{"n_layer": 9, "experts_per_token": 2, "d_expert": 112, "activation": "swiglu", "router_score": "sigmoid", "normalize_top_k": true, "balance_loss": 0.000672, "lr_router": 0.000369, "vocab_size": 16384, "norm_eps": 1e-05, "lr": 0.00164, "beta1": 0.95, "beta2": 0.95, "train_tokens": 417100000, "dataset": "wikipedia_en"}
Below are experts of layer 5 (counted from 0) of a mixture-of-experts language model. Rows are named gate (a neuron's input weights, with its number), up (a neuron's input weights, with its number), down (a neuron's output weights, with its number) and show model dimensions 288-335. Each number is 128 + 32 x the weight over its row's rms, rounded and kept within 0 to 255. Numbers have three digits each.
Before each expert's rows: "gets" lists some tokens that make up at least twice as much of what it gets as of all text. This comes from a sample of Wikipedia text that the model never trained on. Tokens count by the router's weight.

# expert 43
gets: "9", "-", "0", "8", "/", "–"
gate0:092082145176112133122109145127134162071130082159130133141137133176149154140119101136147140159144183115114083129105183075128133134130091142134150
up0:131095171141112150088102112166133156155062081170167109118102145127154157149148148140184165116146152143126094092143172116065123105145118150130104
down0:085130136164142137136105177143129187129083118090155137079113148095166153154112122169143166159122120170106116070128134222070149118148132204130128

# expert 35
gets: " S", " M", " P", " K", " N", " B"
gate0:128142163164164103072094067140139148141126158123191155130165086117135177138129157133123180138135147149106069166143154085092173134171122091086123
up0:149126133148103166113110118158116141084127111138181116137138191137127078071153121126091135183100129164151159105154103159112152159148140152134079
down0:109169115144167110095138084154140130133160132090120098113125113110066054079149114127064091157147159094144202127094134131131131131134180083097110

# expert 62
gets: "\n", " \"", "==", " Year", " Location", " life"
gate0:094119087076156119174143085122175148134202102120148110179144206101132148098126168111157131043129134165163116172158158116106185109121139126170104
up0:096128131130144138147110111140155089108129161156072044114122209148096157097132165098088161126181090119099164171089140139132107135143074147131135
down0:181151171154113149142080183147151166142126116071127129142103114090140137141150160131175111102126139146166154165118174149135130119142145226089139

# expert 51
gets: "2", "3", "4", "0", "1", "5"
gate0:116109111099119122126097200060075168144094165146098067113141169136131150165117146101105171170072136169113064171182108095071131097114107118135132
up0:144169152118100156164075212055121171182094111115106132173123140169152116147104148102118091123105165135080146132147174070082152146162155156120124
down0:158157127097163146087146210119117127164111072128129162093132081176196123156104116149065103107087194116115126093123097110093117080113154155158146

# expert 32
gets: "|", "-", "==", " |", "===", " \""
gate0:153116154113154141207119191083057115120084124137083175124131177154120123160111135109150141098137100105060119114103108095154123132168131018101094
up0:126095127143128196175137129136182126117069112132043132114081106125113146193112135061153112085154118134127130097155160126123143121137132125131066
down0:153112069152151192170135143150149125120171191114090102087169154181055151132149160102131100128125140084160112139116133112088157129113085093163164

# expert 33
gets: " ", "==", " ==", "W", " ===", "==="
gate0:156156135094072176072036130086092108081177131132142183099157134110116121105158118104110109129150107134116126138116087125098155096121134194057074
up0:153134106125146137172107104073161146143078155079147142097066123187119117119114127134120104147123132072086058144094067103125118111124190158158119
down0:128146140140162096197076088160119147087123130089156078107142088123130155145138126097145153088152074064161106131096102103189078116122115104136118

# expert 7
gets: " (", "(", " un", " [", "_{", " (\""
gate0:124160140062125133107185131132104050120095149128129166166068146118122091161118089117086147059132169112105148101122131110175127086132126138172161
up0:106146179149112051124121143125138174098158062090133142161122137132141050104134135160159034129142110139164152133127134120105130131145115119137175
down0:176123164120125152154178106135123127162097087137070105073152095149077119120109127098095149100085069150146120113173084080123144137091158119159169

# expert 55
gets: " the", " The", " a", " new", "The", " of"
gate0:099130143109133133091091148078079115156087167093133113151091149161110150113095064052132151072117114151112110151183132104102105075141113154200101
up0:133147161120132161108125168134136154146090116066152135118178140103135110098114102135102097131183189157138115144090103143181127110079194134142175
down0:132123130120147172139069126155093154148136103101128129158167156142188120145121133087146118093090166138118104136078093096150130095122136179139157

# expert 29
gets: ":", " the", " |", ";", ")", " to"
gate0:182065179094084126128125093175209170085135129034137184178163117096121146157089127145103119087132143082096084153124110087155149133178127158140115
up0:102143174118202141147113141080116147140106105149147102096161118149071137103105120118108168146124083112098141124111146152137133096139125088076084
down0:125116130093169155044109145164149126118139123121109131126101094146134138078157127155146169120071132163129145134131121165139081184112093182163111

# expert 30
gets: "1", "2", "3", "0", "5", "4"
gate0:150138092132128084108161095115109119146114122106068157046140090078099150081185116157103148131097112112135116138179111104129143058131137185131134
up0:094070140156165069075154127104109166131154175119147080204117113192146176120118184141137108109175109097137148119126163154148172112191095156114108
down0:103115142187172138162145115116126114115108138138144188162144148097136105172139111140172168102113174119124150160123122083133062124160056120133145

# expert 26
gets: " |", ";", ",", " and", " but", " where"
gate0:083143152122136158167109207153150130093142148121075192111128140133118134124152150146136113092077163115140129113113173107161146140120108145128146
up0:097091085138112109109154186117128118128095119086136217127133127117175092107105165157167094091177137111082127167167206083156144152111159094118106
down0:134073156147106146125133135213098079102145098139150129136156155131159152110171090134171179108070097080128129182144168100084129131115096119133159

# expert 54
gets: ",", " |", " October", " January", " March", " July"
gate0:178072090125077095120113117148054145144108183093038142107101093109105133088059125069086130153104138124122059086161077106162080173084145111130152
up0:108131089111168154159172135112166134077163111176114107166068092071112110151225163080163156057106120089134115143143122145094153150135082118094138
down0:119122123178128134206106116070129147087122135094149123139110148120193171150132066139134154122104100134104136108242060140111133133102094083145082

# expert 11
gets: " |", " the", ";", " by", " on", " in"
gate0:137136144111119099173092127079192155157077176134137129091148102121118195099133131147138120155109104090108125094156161116158164148152152122068166
up0:132177109127113146183063140093138194115084157175127122136129168154143175108085178161129118195142124120092127133084138133209140152190116110093101
down0:086157100088123145071106129079130157193116146102161154140131086146147073120137089099101165147108107144175153097086118136141127188118148116150137

# expert 46
gets: " |", ";", " ", ",", " Team", " than"
gate0:167083111189169130086135044163073079145148142139141148139133089069132124104177088119162106114166119115102124145185181084079140115092140101127111
up0:182133116123136118183122147125113139099188118139116094166104119162104120194132154166187110148138157132138102116131122142121149087118146105092090
down0:196127126122133137107066161143114156145117130067147109093133085200188113095073154176146150192158149122106146146115133161059121134153040164113085

# expert 53
gets: "0", "9", "8", "'", "″", "st"
gate0:137127103098124130190093173193143107089117132132168173125115168130110138096122079177157070179136110145063168122135117160109093103101157163072174
up0:099125140095167207102195128143119151127122030099138145152059139136092139185091164120090092157138129106104156117205108160164130160100140194157152
down0:145084140155147163133150163186131139081102066186093128154163167157134145175182159129105193146144112116115146114112134065178111134171044105111087

# expert 39
gets: " ", " |", ";", "–", "%;", " /"
gate0:113099198091066081128128095073104130124161130167113172123127160147114113087115146102081141080124115099093109103048132150114122144142133149102125
up0:128144112153151111112084113131092169177124126186126166126148163161120122084085157125096129151125170136123129105117105157137104144098097138166235
down0:157093132083127105165155081144096080144123123112168153135211148102166159121082165145080146106159132109142109070103138153143160103114231139134136

# expert 37
gets: " ", "\n", "–", "/", "'", " (#"
gate0:145079149151135121133106104119144109159086136151079070162068179179105091149139139129126127094141123140105175167091095092112100097106136136102176
up0:143073143109079143127148185121117130171161107122157125133129126176124101130150093117167062073118117122150115096190140097113152138085162098139103
down0:134111112087132139049131104095049131120148120097122151086085165162177127137150146119098124106189134137190105143148182113137142038172087145191141

# expert 34
gets: " |", " —", " this", "%", " to", " —;"
gate0:122147167185097249111142138164156104131079142152101072113112155089166144110071111150128101155131156141159068125123122148118105133157114140106087
up0:150023126145113193107123087135113096124105142195146081167108134066114105195111081041123156119151126121101133139169079134064167116112133138138108
down0:092179206188176076153138113122142185095131128147141149129097041153133137190133142133210107117116181126126110176122098174121048093105151112111095

# expert 0
gets: "\n", " also", " Location", " high", " Vice", " then"
gate0:122129133135131144132193156088114140128119144112084122100155097112125143143117108224136117145180232112077141088098088082104083128130088123168102
up0:130190095144070181164137162109122125113141098085138147160142139132128157150127142205137124133108187148116155102152155123026102167148120160154142
down0:138144120106122134118134156068067160113159148146169125126104096151083133142165089170102096099088150127132114132127117139168141147141111153060118

# expert 6
gets: " the", " a", "==", "===", " ==", " an"
gate0:155147095103093145157157111174098208136181137075105110159141139113056124192100153127190128050169135136093138156126132125086122077161130202059084
up0:075119103070145145067089136136124128116106079184083141121182132097155163125198097144136162204147084146097072134149151138209162102082091127132104
down0:137133098126119098140095125201116140120092140145095149113144110125097143108116144128122169115129139147204117153150115172126143143122171096116175

# expert 45
gets: " the", "s", " his", "'", " The", "The"
gate0:136142123090144108106082031152162137118149105071139125084112073083126175109195172153153183118142128087180166166143118161136172130169161175115131
up0:104097085168182115152152185140127134114144139180132155168103114139125115141091138131115063117141140134138150131107089142154105095119119115159171
down0:061057141139109069118155095117141085122156132138050161138126123078110098164125078136089171096118104179124255164150147155119149133109159155165129

# expert 3
gets: " and", " f", "h", "-", "f", " Sh"
gate0:120163070118173180109109074132118101097123139139172130154111153146078156138048127167140101135130118082140133174167124126109115120127144082128150
up0:086094150075154091123107142066149104118112085142113133178067116106150159138090066140203167135071129100165122087132155077109118113102098125128159
down0:162126125124102083148159179147152062124045145151138083191105132130143188109129125148097194148090157120123124093139108166104104112122120141185119

# expert 1
gets: "0", "5", "8", "6", "4", "7"
gate0:134143102153137155134125141167149070062125139112134159165119142144114191089099104127178160146134056104138143170125116178170118131150115124120134
up0:130125131168128121229164127131107188222170112106188190116086052100125096095123134205119184162130109152143104169142151104114152156120153117160132
down0:123092132114098071157172142129110119188148089122127156142124121161147141166120112112085166172222114076152139097150112153150118092139141094140123

# expert 40
gets: " of", " to", " for", " the", " in", " on"
gate0:107083117154106104141108115102145112156079169164122122125084131123163186108111134142164139099174166098116155131128125165162182180126152140083148
up0:087087108110112114116152150158087126114055191094132137117161166100145129144114105144118097128157174155102083133162100178138108113101152116174103
down0:161162107121087178110197140120118128111144123171084139149147127151071159148146159105100148146155115139137113079167034125115111082072127130087124

# expert 25
gets: " a", " and", ",", " as", " an", "),"
gate0:106168084108172118172113132157094135084156075130129123087139132132135165091189146169135185118147199092117130121152041184140142164139107191134146
up0:132130104138178138144167109092102136157115152152130114136125105147130154175146113171164123126139135095138178188076142078159074123137139153176130
down0:133093108120116113148089096164143152154120121149149173132135137176173120132154149153077092171112168094109074148138113098126131133198139130143161

# expert 22
gets: "-", "|", " |", "\n", " (", ":"
gate0:133101154097092111114112081177134101124143102066149127195075122102087070172136090082118094117188123114174148111129090156095118119146130138159171
up0:128132108140120119144116152112136196124149181167148137215177163165130102157112139078133118090127143142177141142142143126130145147119056142127150
down0:091112128163092092151116127093111140145130156159171131123099086150175155069120097149148088077133123121100154150102141158193108116147136155094123